Weights of a small mixture-of-experts language model, trained from scratch on English Wikipedia.
Size: 8 layers, vocabulary 8192, 33.9M parameters.
Experts: 12 experts in each of 7 layers, 336 GELU neurons an expert, 1 pick a token, a softmax router.
Training: 285M tokens, 8701 steps.
Below are experts of layer 5 (counted from 0) of a mixture-of-experts language model. Rows are named router (the router's row for the expert), up (a neuron's input weights, with its number) and show model dimensions 192-287. Each number is 500 + 25 x the weight over its row's rms, rounded and kept within 0 to 999. Numbers have three digits each.
Before each expert's rows: "comes after" lists some tokens at least twice as common just before its tokens as in all text. This comes from a sample of Wikipedia text that the model never trained on. Tokens count by the router's weight.

# expert 1
comes after: " ", " S", " (", " in", "–", "S"
router:469512489491520554520569504484504497529491509510527508496456510488476486523506494492490492511536515466513495515491498513493521487483510516544477564490524479473441462457491483480528516523513478483457468497504514420479484500492462471513500506518512512514465508513498505505505496492501469501
up34:514476522528498518492459496537479505480491495439505492477469512503495481491498472510521491501544485516515541462468491554488494530479474503538464487457514520483532488467471482522502531470545479501538495488501533517480488500461521501522490535526521463498470500490501523504521521487503489522
up35:509524500519467516500490483519463494486451504562521515559500512448486505435506489465485527515516528492499470543518509530497509491506540517500493468507511502492509486517472504527497535523494536498472511461510461455530508533528522513519534529526494539552448544520499483497511499468501504464
up36:479505517480495501444513477504512486480499498457489502522487512495488527472505506527466484449487494515483514488526500509550496506501528480517479484487572481526487486481495514476488512487494474506466484452491533548549521579486534460471518486432515526497486477472495515539488452500481549506
up37:486532468487482497484534544468539492495502481485527498477514500527518506497523486516510509494544492524476564506506526532436503502502490525514541487496501431505470439467523471512499457532533461488481502484511478498481504476508493512492537494521487543471508509477473519516514480529477517468
up38:488490527529456501522516457473472504510498528503514490523480516492501486487481497487449471510482525498518471492499505478475518526538503507510462487499514511516475499507502509522496514495516484538495540505466500498494534496506511482490493491500491521491485452483519502494481517461530554516
up39:515527497493490515461492488480538466458447513502509499534496520525491500508526471479499515516493489514485452491484492541452496496490460515473503496451506509472506507481501529525489485506524522531508517469530512520463504496528509480528473505559520496522464515478523535502510489471476497500
up40:493473533544528518515475480491488495514498449462520461470473510496493511493521497502489527521511482458495506542496535523463518503510544497563554542505468510506504523497523503452470536474509497512510535472459474477476509467472472505514487511511487457505490514443481494497520486501502520528
up41:486492518476484479504514461494514495480486475465522513510519520477473511453539516523463516517516535471531473493487541493517519461511471470455481452500494498511466546518450465479513520501539467435496493457523472480534436563518498517476460524559518561531532478503452484499527535451515499489
up42:487516509533476490525508484476502528507469541474499506521527516502464506468517482465502472518510504536512514547468517463499427506531492560500513503478530475460528516457504487505539503494507485465510523472531520513495494515532463479481470529497559513483493492503474498502502478513492501485
up43:519520521460487514508534493481455500540480487478499499538458498486485457480491500435535551514520476470482518496524530490483417493451498486460475536486500498519491526437484486514504517499524488508545506517512480484496521492476476514541563488488506495516501489472507482476512495539499497481
up44:495510492465551483501504475474527448524469515523543501490446508523490516457459514489523531456531491530485513538507462500513507494526478541546498500452511508536526480488525476539519508546524459505494453527514525512504489493518513561481509510508496471537491466459482530550517493510504518493
up45:532506489488502507522510503494498485490529528465516520537510498471493527555522510480496484483518518481493517494488518485526460487521478501563485493455489517523497489536482500517482492518483489473470532467515512476533494503479554506559529510500528505458501513487524538541517491513516450523
up46:511498514515498459497505524502475514508516490509489519524483501488474463529459518490483464520503467495464455515492519518452488459484504488506499505521478471511507521461488468514527518498497515498474506513520533446492511487494507495515521484492538519489506470484521493498489503517498485546
up47:486488485461509527539508487513482487486515508493486498485518556529486499496516543481547510465510504534489464510521501549484492501499483496509481521507493464521505470489499492476527499560509488532497492534500506538478492519534503472491485546516484500499473496478484534471531471520502480492
up48:489475493515496496524516466517503478506480517534451503484505492523443466540548514517486501558491486476504504503474493475526525515482489507502496485492468554542518517485533516468486509509496493508527458509493509487512500490531503554451483484538517527483486534517475481537513512451438518483
up49:499524473511513530486486552527475491497485458519519486478472485477543478494482526500497560529530499470486461507529514450496458493526465502531523524476496528478489515525470527506525509497513543489507487509472529505500503471470493487549526500479518493517530522512484533463470513496502458522
up50:479520492482491529521498485487500499481496489489489550493470547540472509483521531518483516505508456540510491469473493473499532513487473494472444495480483459543521491557515497525493513496485486487513500463505509493549516525506494473508509498492464507471519499466492439507473474523509519514
up51:518485474492475504522483481506482504440488502446500524527466540478501480507472504524506522536507511503533525549484505494528496487527499485515493524495523495529506452516484491512490486527475461462498543480508467492498525519525505509503523464492504485515546498478490532516503472494469543478
up52:434512501483501522468513536521541537525504481524490535495499523500491463527516488488508515479506504486507515501462505481477531488532515488504478509505489462545508513523523507480482457469505534512521470511520478497502469499472491495481520484491493482492497471512516509525464476524498489444
up53:509512488505468496546497479481520499525555503499531492504511469526470498469497522498521526549480504475462497497467513490511541483514506515519461483463482491564485475484491535521523506501530472474486474499499510458520519547494514466541493510494489466489444475543523501481494475516480538478
up54:464496505467545474498478490533544513490492465431520497535458519488500548515490517533513500500490540469503525515494472503542507484498511497509448508513455501539496479536498523472498502436507527534496542475504544488461503469488507462493503565497541514487486483490508535533496497470484469532
up55:478530503538490546498524508467486481519504514486535524462527490486457461519430496465493537520483508521512479484494507531511581518485474485519484525551498490528499511500472512537500507490528480521408492475525551491455500507510471515518497454486513484497530525487518443498517510475495502478
up56:532513497459525505513457478502491466514518482529480492501517516516525506476462505462512503527480495432508543568481536424487497457543508456506453499514502502527493504512493538497508483495501531473482516492518524498473522509483486503502495492532517511483529472459489493486517484473515481497
up57:488518504480469476523476529449502480479482515470533485510551482501489562501528477448534482508530517489552491495469567505508497495513507486501501477504496542511513514474469448517512504492486497472497516513485493472495513493521504496523506536486511503506490525520486508472450517501485488482
up58:476487509517501528507518496508559495531505528525536460446514530517489516520499491505511518488492472547522489522502501456523478513478510495491510533513458509490536460479492492504496499527539464499505516489496447522512548531515487512503511487506489526500479477502524467496505474470480521502
up59:504487509524504559517455538530513483523485491498482516493495542487477493506473508501518517539506516500552488518471508516462511511496486480483496527496474474509541520476477506489517493526493470445504507492502497465476479491476512483551493513503510464529535502494433505530523514502471497506
up60:541478524495511547459556560513476510481497511468537488527489517487510503512469514494504491510510532513504498509512500487492474536470477526502480544516527500487467506517469517494494497498481454501476500481532491484420513480509477491523521533514501484490513499458487486463451506535479486500
up61:500540538507513484504518492516494516526532491467541518511496494509494511504502481527546480549516455533489505516520529504500514476507480504515506523486498470492492532524495495512506481473572534518468499462510517479487452473464515499485517497490465538477475523485529512526488504529495508486
up62:487498510471502546519505511510534520498474481520478501529473490506512508556460521486492540480494507505491496487513541528494475491524496491508513519495502520462523476521542512495499516489503498478485490511493545551489547486511499509474463505493486529490502499498492516516475498453524511533
up63:502504566531509464493469483491480488460523481483508489521506464529486506508499480477544470490516527513515508531503494513551462491495469490484493518446525509503476472525489482530511455484476544500451480476495503477547531498461469507508465467487510478501519519526502486536479499494465464502
up64:492489497516479524517512458556505446474513486496495510462493503479469465486511483474498471504487533417502534506498483528506487484535532497520538488474520471496524563479490542486474511529507509518485491525474498527524517490501504467516515503507495520522490480497518521505553539499519493474
up65:496474489510513490509504499534482502457495498447486527486492502526528534521519478517512521562509546449507485569489517488492503514504476501504512496524524532530504495481521496512509501523514490466511515446501494575542448522505475459536513504540502488507484514485545488487554503489494533530
up66:472503553535485499506496522504510514530469535472484460483538503503519474486429447454526509489518523495483530540507533503473528489468500495485518524515462504481501535509518477463506545504485452511533531483455477514484550481499492562497494475509466477454481549497480510460526488506486477468
up67:509496494503482478504499525517505524519523496447445513470527504513483488489498454466517489476457519489456459531528516488513496501519522499517507491417520509514482496488492546505507504554514493465485490520504508488514481488467489538497512481494478513508470482503502467515507475526533459530

# expert 4
comes after: " of", " in", " the", ".", " to", " for"
router:528476531512442521551516499512502498516491475501514502515507504484519519488504443504492498467490512495517501480506499478521448482536485510489515478487465504534532507545495487534485497503530467492495519413481493490473449522464459461543467519480460483494508543434527555492524527558465522495
up0:459528548550460537498482486491500520522545496505522502555551526523505435470518503475458497490510500469483515539509525475510484478542465505511490509454513512513491488543520466500502552504509529482522521485503508481475502529529504524516513480455486467508506483478531526489535479503482542488
up1:511482503529481483512432470509483503499542522554513464523463533488474490478526471508534566501486499481526483524497511496477482484497501513517538505493481475522539531491481515489477528487484430538489464466584496507507446490573485486499508535472484529510497500508550559467534515530500498495
up2:473543505498472514539511560480517518494480492476492516501507509510472529517483471445504547496499478540513488423492478467575494531496502534505498454556525489480514471491453477518517503469515463556515538486483522497503484527483478458460533491526474452497521499528521488513474551513463546472
up3:521472514487460504519500488516429520502526492460453512524474474490481556494496509492485516502521546497504516489549497481476521480510521501503481521544475513485482513485502491430521472489447500504503501466519525510491526499477476494532518476491526541523501486501476527484488540461513533482
up4:455503484479500468524480449497515495467503510527491466495481528507459490462485492488519532496465488555504507525519477500563540507455492499552491515537556518456504498522529434472483506506476524490513548517514480532498536484535496529546487482534493468497484507535509555486486467473494489526
up5:507534535501475462517519527527518491455511468486526504498514468487500484486534468525454536503519537482510492530496530496452515484519484501440488517537534474527474493512536479479502545529502517529540489514509530497520486492449512522520462512519489487517496507494522525494469503526523465457
up6:524543463492528488502492495532481483525475497464485505480498447442528516456508515493501496486534470485494504562535490473508509500500530528476489488536521501476494495503484527522471482500501516481499524496493491489477474485505489490522520504485510474516451462486484485555538503528479448497
up7:486504542477444449492528481557508473527514498511500456524502488509512492510492536503519511499501493504566501511470460444505538492507501485538471473491472513512490505465508505481529487517474488468458500529512522502493494556480483461480527521497508454493471522517496500510502500471499534481
up8:496440496495466505508479511510496504498477482536498508510515498503515492473505477516505479520496516484473528494509473479516473525495465518544564542517507476472551500501468501507498509469493498531489496461508493493530497475528470535513497468544528498496506496478460489491554480474519473493
up9:464498531479505533539501513527531497540480475496495485503509551468502508505516540487491498525551501501511468460470469468496473525516505494516515510511556539494479474452440498484465466459512508489459506555498478504464501495490463518523532477502486507480475534483466473502486532468485490542
up10:542503487517478474460489565458537492543459485501479485496524490521483508546466547474487464502524517578504472500497516479536500492532496483457521492488505491524448537526504516496471517505524517534481506452458454488490470513476477501506548546498483475519486479510420503482528512483502511520
up11:486516530456503488517481509475573512512504508455496518496505469503523485485512493493496502484465537519515470494519522481492490517530549514502508500503508481539497490520505492484492517457511476512521473475477520505486486496489472464509494472515444483462495500512512507469472494503524500501
up12:449474518516470475470453530513553467503530506534497532465549473504485493505507480499516512436475530504518518502472468487443466544496505500464500525492496534467509504531504540543518502495498501533526519477510491488507521496514510474518489485525515487504541504510496512495519503484476495504
up13:433510541521469538510520479498478514526462492532475504501501582512494544528480529497510475506526477465448526486518518495509513480486471499494519490444533479549491557521494509455499517477470488475489509489491462569495454496526486502462481491473517519476543525473535465522484469483505473510
up14:486469549499568529485489498519479552494513479553498492520508528553506446518498515466457529513504516502541505474495476533529475572532532494529496534481446513469479523485505464501517483458511509502520513506484507541491531511478494508529509491535534474488536510471481455514471468493506533522
up15:507482553499476487499532515473546475511437493524510469517506508496520534500491537520495491531518555542492540530550462547524512494514503471460511504536499535471524534500549515502511497522511518505489518448477507471495505515486474491494463521519469514510462453516498478521528519501481495467
up16:475470519469485491512550473515551489510462512500491495510461487463507473521529535487499492458445497431485454451465482529477502555446493484483496466526498490482532531535481554459540484513510488504476484510494467500457484533498462504526461472532547496505504465490508467479500491514514500487
up17:448495467541491534504466507528502495493515493488523435508484550449516522455507476500511554522511531512477496552503507522465451528519468477528523520496520494480504478500510522477489524461532478499503481446503492489503517455507485495485496534505492504482501490489477527526479489477491486528
up18:535506502493460504539519489509451466483512526513516523502496468512510502470507447474516490486522506527496494467482473520516481471506509496484494478515491499502555485530479527505552530503515498518502480497484501524471536514512488531497504487517502466494446489517487503476510550488524503527
up19:469537491499475509472515490489540507482488488480492441507491477498501496484498479528491514523510475488497496466511498471436501493484459469499502470521526508486523563522493498542508503471499489478508512525548485532513478525504490475513481528528483454526481477496480454525472513512508473512
up20:509522494537524512491501523511494475482522504494518485447514475528495474524520483493473520524520478453476471502478478498526521514509480499473477476540481470479522525519520515464492509507497475528478516529509451505487530507465453496472487490487513467493518482527470540524493502483520484476
up21:532510515464496535475471533478529509485509532506466563491460508519516557435548469484537521506470550479564517450470482481530511514494462557512526472509529479486479526494528460469488518459503520493482499491481483525500478497506457534513533462464444459480459551473517495478490470523490470473
up22:477497506534496547503508543495545481491506505508492546519507530496502526509470491505527505503527513543502524483488452489498490521538492488529538498513481510501512469505484511422545518490471449499509508540471506512516490499524495485485527496507492496461521541496534478467492510497496518496
up23:462518523494497566483464482514542531475555482525466484497501494517507525471525492496484515516487459542547485511560502503516455495515502472523505486498508520502510512517496526527483528483472503550499527521492468489516482474523508496513478502479472488497484507465538529499491494479534465517
up24:481440498495520515473501530501533529544485513489516479514519552501519506455494499512527488520501529497476496514502470491527507533504449501522480525517516530523493471539478505464521526542544484514502485465530492552506497523479439478483501487507489494514522513473499516523465495494488484479
up25:497466505479416547540473490479514481507482504466555508514526514524484494479502462519497436501449472495494487458492503515494478500490488476517481519529498504493502501575549485533473539525542539515497486463499500498542513494464554494466538466498500505501507467471564514555526488476511532487
up26:467447546512549488509468499474489495486519492492516524478488495484500543485492499486535461517486521476481501493490477514467495545527520448505495470493487533500490454478503530512524515502552509526514491527532533496477482475468488549488485528451496463474513483503442517497548516491515508478
up27:520507490524501500463494480496538460498500528522465479523510475498504504498473509488530499504503501516484498528503520533487517488524485518523506498506485454546471512570539527497521501484496505506513486502482546520491461521505526522505527534530503524493542513517505539491502504475454514480
up28:482474550503539486527470493523540510429504519513510514490467490478485462463529516505500479546527524502474515497495458461481519486527475469514497477488513497483504557522518471515471466522532509499511507477494508484527497527541526522478526487512474476520522459442542443523479481463520520503
up29:471520485488488500491464519474495493489492481511461482490498504505506531488500481526496548478578476509532500536487533524526479498473533512453490503483460526474531447532513511516466495517465493449480487539487520484479459518524545509509479500495514522476476513491531568514501501470516502487
up30:471493520474501520500490475510485477499465489517478494537483518508470461473504519487492528465499502475483481499499540512484474494507469524513509509494455546487499481476479495509484497529453558473519479536475482498533496506472461524466499517446525496445525470531479484521549499486492528486
up31:506480467493459501508499495493478479482507547511483478517508487487470524491473512480503459479512435496507511486479515522542544479527502504535459478520516524484495453491483491528488535481500518511501520534506529514476484466485522487536531540507479488474486508477476482490500444500491469455
up32:500541481492473492495514479519473523511515533530535503522504487470476481481517527524495521537531476494523547451520476511538509571517484508526519466526478505462517514542467502495513482524440474478474523498503496497501474492504492502518485496495472530479491528483489495506512506495482450488
up33:479499518478498514506504570501500473506474486541535466487512505482497533493525510499498510571474484524532554474516526495467496481503470478534555519467535466463542459506487512491520496474486479528496452529485504541512505534471462493497496491477472479475497465512499528500506510512485439477

# expert 11
comes after: "20", "19", "18", "°", "′", ":"
router:488585454516497486490482501488520460517495501518511533460493492500520466488503430488512492505508517504526498506472484473478486558492510490497478441485502508530507543479487477537515490489504508519438479490535508467507463513515511500509542466493522485472527491502500487468486490532538506522
up34:533456524502562544489480452485560497482506521535518525473524508492482512485505450505509494505508508489470489494501520508527512542493511485506449505521520506491499519500506486498485524491480505496447518502492484467520545479535457497518518478508483457506465481466529493496512524459485516510
up35:500492474477460550513453536533484500470508486465501493491501494478502521455506506559495499464504495456501513490482520501543466509527476510504489516525497490523511502462507498426446526474495520522473559494462551514471494480501493483458507484482497499477501482507541522484484508498552465445
up36:511470463476459502504468479492502515487516509503528520522496528502510513499484490483544506469484560452504486554499555507539533490501512476508539510503468449510476457471487483515479486527553525510531493513479512482485479514480465477489520548490478502481482531494468527484522491480526448498
up37:497470482521523444479527535492510533518494505510523506479540503524498457499516488498527498491542514472494474515502539517483522475468536490483462540522522501501486524509480445534475519461502492503494508543514540478481512483491529485481524530511496502531485490501527436479464519476476501504
up38:493498482489521526509477518486496488475549475493519506502468487557483508482520469455506504504465494498492495498474527474508534494510450487523482492509511504485491456457487490486517529520520483479504507488465497481489504474484489475498545516546506509488509524492467492523520504499537503511
up39:565501531457476477498515468463530507481476480589505526496524519502511509467488499484510509517539487485517522517461473533523505493495495517519500506437471502516488519548432473490505496456529501512506512490501502495495511496559475470504509485538466459533512529483476504501494481533478501505
up40:498496537515504512505505460491497492445469495497507503531514503458499539476495543506480494495525498496517467496477518494458508526503465502536516506489491467503490495504546507447515472458503478506479491482481495492453505557511470482517493447484481478437514494504490502455502448523477506481
up41:500549491510483507517487462467460529476520520506497476492504499483526506451499521484485504494472515511518485483519536483496554498478491536517481450480484474517463486533498482526434521510504508496477496500540465464488526502494474472512509495494497525474485546500505456480519548503475537517
up42:512478470547509494477501547513502521540501532520470454434490542493512491480492507526482510518514490496511509512503523495547525485488475490498513487507562458459509520517472484462529481480513493507493498478562476531490480518494489472439480527501521456518506519483541491515517486494520498495
up43:487521479469506505547537523474485488533508479507485547477519489507432505511547484492458503535491423544568484533454523505506502511536504514513439474447503510474495511450485505566514512507506469502475500521506491509487494491500486488494507496545526486473467507483492484470485483506523493501
up44:462549496471508519510530508477481484477552479492525498489490536475503473530514480515510490527479541531513509504500493480518452495531503507520491474482460485539523506512523508505471524489488485522511479537534509468520512505499443488502511516497474490444518484473504500500504513479531511447
up45:498515485508489518496493467466500526475484498454530497477507518491496520519488458471471561523510499514497538483470440497473505506498497499539488529480501515476537471540503479486527479488473491488516516477501514524517481512480486485502493511485509482505505477471543521518462504513472480470
up46:481531509498507471494454466486538483482496499456480469481500479507522491502462469497505494531499507511524502498504542537440520489494462458517503458510474550471536501505483491518510495514520535500497474489529506497511522521474508531558493525510502495512513484488521482501504528500541497518
up47:504514514498527525487459474528510518463504518505475498516493467507487478493506497529480467490508490497529512566484496481505443529456487471499525470513465450512532531472519555464485513497459507515450522530534516541505510554469496501467496452494505487512540517483555466520509489522505487535
up48:498522516527475540457539510492484516521516494515504520529449513495482516519527501531500473459506497543508475523516475528503488476497459489483500459512462477539533514536477503518496509504474515494492499495561489505497464490498485492456533456486494496506489485491477485535500490513478478549
up49:502521567438536519495493517515536503502523479533507518518481512477486503504517509453528509505505494523466446505526492555535481495545496527514533536490525496460475531523513515507478496483460448491494542502513512485527507518465483531491476497496459504496465465501518499539483537469479509512
up50:499506533458504550510521512479494514492581496489529529507475510508469478491490512482554492479503520509482499495501504550496497471509544506498484539495499530497503510537488469458480477547462478504513510495486489521488529514489500474496556541517457509481502446496491495503508515502492477496
up51:542546534518510488524486451510523466536528477505479522493514530472467488513481523504510505506481467521480508479460537479464497525529482481474520509533507471522471515514501496498505492468471509493465527482547485507475495506532508530473529460509488534509515507545497511478494504488499475492
up52:428546493506497484481528522491508509494457518520519494507473509526503501463482507490526483513443530492526487512438485458504508520487473478484531488486524521466506531520467466520514537502496541493513487490504495505491567488518456471539451484521472492535557521485515508530519509511447513473
up53:516558450515523524543481509528526469476501456444521530520453517535500489491519481489505488485499529473487464486471470432495519556492487492443471498469520501509519504508516490527505503483444494523497505507495500507526535532537501479512450465516467482507486505528528521485557527468500494488
up54:466510447493488485454496482501550518494516529487496490486511490514498461462569483498518499524532508489526480509555512475495451533490492527526518525526543488510517474547468528496501512519514486532518485525499495492520501523431467498493488482511526521491502486501558541467501541514535486479
up55:475541519489527488533511479531539506511508475537510474466478537474478477494523510482498483518539485531475491527473505525485508508532508456487509495508548488542501510508453522501500542516524489511504513487526478495462460497497463564458518512522492513497550535541485511490525524482495541507
up56:468541499488459514517539501508482509478496504481503516509507528492518520484480470479485509541527473479543523486488500500488549500562459487497495472475508528469443510517491480501478501502519486508471493488482476503471562501518492467523498488469523499471472506471456506497512477495497544472
up57:514505480514538460447467499515482441504451511501508467502490495509494499535511497498513531520503474545490537512476509509505507500488503492518527498496512484509489526489504503544485480516546533556488480510495495477518488449522473493497470495511496513468485477513522512527446519492532421497
up58:465493524584454492473473502506528515486498530481501513479511473509485431469466515475480497520486455516524518509506475498525482489552494501503474477482478510471510495484463473471533516499510502505440495516509494482508527485465514485502481488491474443467517537535533505505495463518493507474
up59:509492515524519491511476497495515509530529450507504513484454496486489488507458499492537486502493536455488483509496500541514478525494492523500492499514563549515518453507514471499517478513469494474472493503476500498457529481430495512501482503497466485498441502458483480463557510503535482529
up60:498503525494466505482503492517496470488504481527527523469479486456515539465541488463517473483522552494529477489546492476508495466515506519540455467507494494526569469437517502480517510476470490483459548483519473528483503536498517505495519489518463485443460465503505496450466481520501487501
up61:523547487515487508514540449466468533494515516552478523474481488498500525464513527477488500514455520518552515515461515551514503489515444507521522485463444482506515559522508474497453480534447453531500487519465509478502488467450531538550436516496510485516503486444505547533472495501516469462
up62:504461495562476454528511494542480516500500479501517519492474492481505488489493502486497506496483505506537493577459556506487467509474452498496476545502538457514519529452519514477573480503484495507529500547492495461525500502514498503521485533479454496526497521481536563478483497518505505502
up63:490494485508484480530501483467511499499558468558494490518517506494498505517468481501520514467515510506498513527557493490547483486557476510496487487517467501483500488517521519509493504473516464476534487536487458515513487528476525481537513508487479470508508507501462472534526480534471530485
up64:484512514506484493513500480498545493451526496526544498502485517471474478486485472473513500514519442475493504473468492461508465499487495548520516524483512493478508523477505532543492518484456532496541484503435528508502495466555449473503517483509473503523506498520492483503504495512480502508
up65:502499489506484519522493499540503507504514479531480466476480542486551488487534464521526540516426486481478503486469472522498478482489456526490493518505471458516481474508437449503520481502505505517484475533524543504487493501497478513507471518505534510507497513492538468504530479505508518476
up66:486493500498483500517504502505524495505529508517470502496512536521470489457532533530468464516500559480474523496494507554495465540533450537533465461530509536468520475473476502530522467505493487466477540510542513475518494444479490527509533470515531516522498504528505483524464483496546456527
up67:553526492534516483492507504475481520510461436472443513533506474510527529470543455550514527533503476438472495494485474509508463478516526500502487495483567509530502516502486490484480485489516514478488515490520475465475541467509511489505515497494463493491505496530501505476489451483497506514

# expert 9
comes after: " |", "-", ":", " \"", "|", "\n"
router:488503451504463494493468499476522508532507491503456528494486479459515494540481564517488545507520529480485482501505496490545490473524494493469488505485565518496468458513462497507491485476469494468567511530530510557539508489500558487527499531490493460490512467489518523498525518570517467477
up34:554515456517536547512504532523505487501501514479538507490513502490495484526430501535451499489494498450470535478499525556523472477517517526486514512522529509505509501511485465535493504483515490511448442517539470462524481505509495464517523514504506530498538461446477516498497473483500474443
up35:510540508464452502544500480494521460531541456490546490498460491493498523482520503508486488500521503531528509515471498468485520546452496503505472487517455510484496526495476490490505472502529459509478499496513525517502538563544558508540496487506490494531543475498492491480470521493525521510
up36:492490515513518489501472504463523458497533472524477563476486507539467507474512494486452517519506495496489510515486504512505487471493483494501472509454471484500479446538510510497494511441461530491509450482497527508478527475519485506486463494432521518439518472498499559462483522495513487486
up37:489463494498514503504521479491542493507488462471465483507534511468481539561480499469493548502487478464456495485517514494492473510519471506507501452524502476474516518541479494501507547492506482481533505520463529516507516474506524508516473505528466537507526473495477489509477490502480510459
up38:496523528477541448535499490482501524523500418509486537513505497472493498531485492479513483488509481482510539510511504516462542492508482453499476454466502464520501517490462489464488510479480488501495496524507488529512522477514500479486473515476511513480520516488503499460480545526529486500
up39:520476484521522521499504548485523507495495500486481508515511518471494520519501490474525497532488466456521533519470528479492533486479485487452507502482501500487509487510491457490497516519496542542529510548533519530495520483483508530533520491486467456499490492529493468492477458522502473541
up40:474527490554519501521486546507482480479496536511512500487530523493495450516511532512518501478497524487476516480500459486511500449521497536493528466514528503508483513512521512422501509502485489504511501495489493481517477514491458526476455513481491486493441483472498468515497494511543511482
up41:527527511527542506475495558514521458487496461481499510563506505545514493498496521501519502535502537510504524440511532556479483508550508527510498508488498509475469501504463517491459499474519506527516493525479487483512468465546501473514518505526490451499500467466483524504506536506533505464
up42:494519478488515459499544496515518515513529466470471481507507498527497471494457497471511529479537509444452482552488511469519520512524508534499477505470515514487474481506508496521486526502506482519459512535466509463475525498491568467491477526530502447495503490503460470482472483509494550446
up43:498514485523526502487515494551515528506523524447509474516438533490509479507546517490548475555506499574492541476552418521551486482526513480466498497515494499479505480569421484513514489498475464527483476490525498486507514491509498485532508514531482522535506527533469477464500489505504518514
up44:530458473501490454517476477535539448485490508483481546522522460413514515485469510539491523539521514497494452471459509471482492494467478456543517470446509513509502496555502510494499537487468474525538523547500533508529440452483495485485454542507459484523476483545463515473485507494467469495
up45:520513504504527545527516478492513520526512455471470504565477495460481527570458516480492464466455515526506488531487461502493510542466485521501513467505477508516513498499512511486518555499489467502501554502501470483500520503516498479521512525512434477490497519493522509525552501528519527420
up46:463506471477489507460482478508524505482518488501518525526521468432481496479449512453522533520476506498464488511517532531521419538437515501509456487455491490468508546487538509536489522455489471504543531527556510520463511505523517497528545492489470480481480569479518507484506509509497483486
up47:475561501521498521506413486472471514496460512514495507512544460494456506501532483482490504538482454502466497499530526488461500471491494480512488505492534530538511461505484525474522521509509489524493546523506484540539516474492535480490498517529470523522469519481523482490510514503527547483
up48:475487476497492490502554513455551495511487460519515491511503492489477487465458485486511501532503499477495495515505554514562538502540493546528575470513479501538525483515502489470437483506523457490501510484509473506512480489510515475491516479550546493474484514523477480537500500489513485501
up49:507512545512486541468503507527479527505507499450525490523497533480500464446531545507514466503488502476519515479498513486503491485534534508519442486491480506530535501511526500487509477516564510505528490500495497453521501491498491532512501529552482468513481521516464491515531476493536533461
up50:511505530485514490504464526518509545572495486515446496466492523538493517511515523492501529538505470486510437496521461482470510448487520549498476512472519440512509511493492528464488530480455496466514446528467529476455515460496508519547513453491473508484508449516534494510497490560447520480
up51:520522485505486479500500514553479483531545472493507539509466519530471511523552509475513510483508481462534496529530506566493492464541525490504489499522513481491497485521516485510510500493520507503518495494553517513497514519503537526510523547521467450467481462490475509507517546485479501458
up52:471478490449481473504518513496490516524522470514480540504522531506513474504500484490497491495506529501560510512504500488526517482488501485492523557514563478518537502500475491476480514487441511477514481487503476487548458440500489485498516455494504472484473542506484509443533483467493509474
up53:521507510482483479504491552527521502494481505516492466443515499483475449472485519503470494545490514514500511492498504547508503478521533466514481457470487505512497478471531494503477503461474509526484484462519479501492476500503481506536514496455500443502492526497527520510531526493465498505
up54:552494467502502517508472554512523472534498490504497495484525546506497489509499531481522524495501526535488549492487468500484528507499520483514527477499490536467485514462479504543509495476487505488480542540489506517540490509505524494510496566454525476443521488478462508511557515507509493519
up55:477485496481487540532495527480456478514509495486481518470470482515514528496493515462490585457501535490515500511450530537519472533487522444490509499517503558488542463517469488523525474541535526512492476445456532505482528468499484487538545485522497513502481480498444528530519501481523544500
up56:520523496508496532501504486479528476484485527507489514489482507497506508488544519441528521492525543496503455554488432516544490562471492500502567526536489484511488485527473528493481557493462461499540495545477479507477545431502526502504492507489477497466496521484507472517480509474500546439
up57:531514442493483481488498508481499496516475514508457493496528484497472528509505486472493510464505477499553496499479432502497500530508449511456520490524519512486480474520483512516470502480523544520504481499504521507480520533480490507564531534495462537492485513475468475489474516528474499492
up58:501510465460493483501472486520452506526516528496453500497474489501489478493495533493496521510481465503500505467529499523572436510495498459468500479459475492500492512460520487518493500468503545538497503479520486528519465506509525489495491502479532470506471529523489509521469525480487462564
up59:524529466500486492470471489525508544544506528505497504473492480511456509447517497492447495514498485496478494509524544507502499492471485484504519472488501490503562514539523533545537476475519514481461511489515510499469499539559518493486481483523496485478503526492537491507517498503528512519
up60:475493530541436533491494488498487484492535469498434512464534510483519497495516505513515483471509467463539478458475508489538509470484507509499513525519514508491519488481500536486478480484515437481489456540544512546515526495510522514482489490478500518508499455499516525531488514504520486447
up61:506501479473525485498502512468522492471455488461509477517523478492439490500555475518457507466483507518525502515491460479481513511487510510523522519517502541504477494532526469512547518502465489481502513498496416519496522519476488497488512503464488504447490475466502521537534530507506468510
up62:487520531546466535507512508518538481485477489504469470517492480541485500503495496537497492531541480452482472514533441493486485555484506487540525512485516509512525512515492451473522455460521596548479524517556466501493514489486503462513527485484477496453456495516511519504500466503485480534
up63:516516500485504443537490508479470451505469569511559519496460511504507492508478500471524463500450493523529483553476493508519481515527489559474498495501509519517483469526464553534457516507485525478508476502492472504536522473464476466509524460501492530494503464521459517421466493515524506516
up64:480550491469530524497482492509521500520483511503478489507505507550488521519470498506496489494501503523509524466506452469485519486524508477528463548506518490503514495532469513527507480508466474527504548455537523514531499501530488503501490484505542478457512535500522535456481473470462529493
up65:501482517516517497485489522489525528484533511473513528498505511535500502475488562531485517474496526495473499486447481547525460477544510501512478526563504502489498524449515534516535452483484541525483482520513483506483525481450498489515526519486513475505485516493491485499477484458488483448
up66:503495505482500528499497524481499474485498519439478470515505470478486515496500472480498499456515465470530489453464512481523483562518495503500455507490492509498491492517491518494518527471516479451542520494468508566463500507470518464494521472525519530542501508466518548482531482504457462452
up67:503472498525500490473499560507521514472526509480449474489506468480507468476486534520498519502516502540535497497541484536499518475487508488490478521459502514530490480502467518511473464474453506500472497510526547506514462506505479472508487529483493454475514486539514530468579539480489489552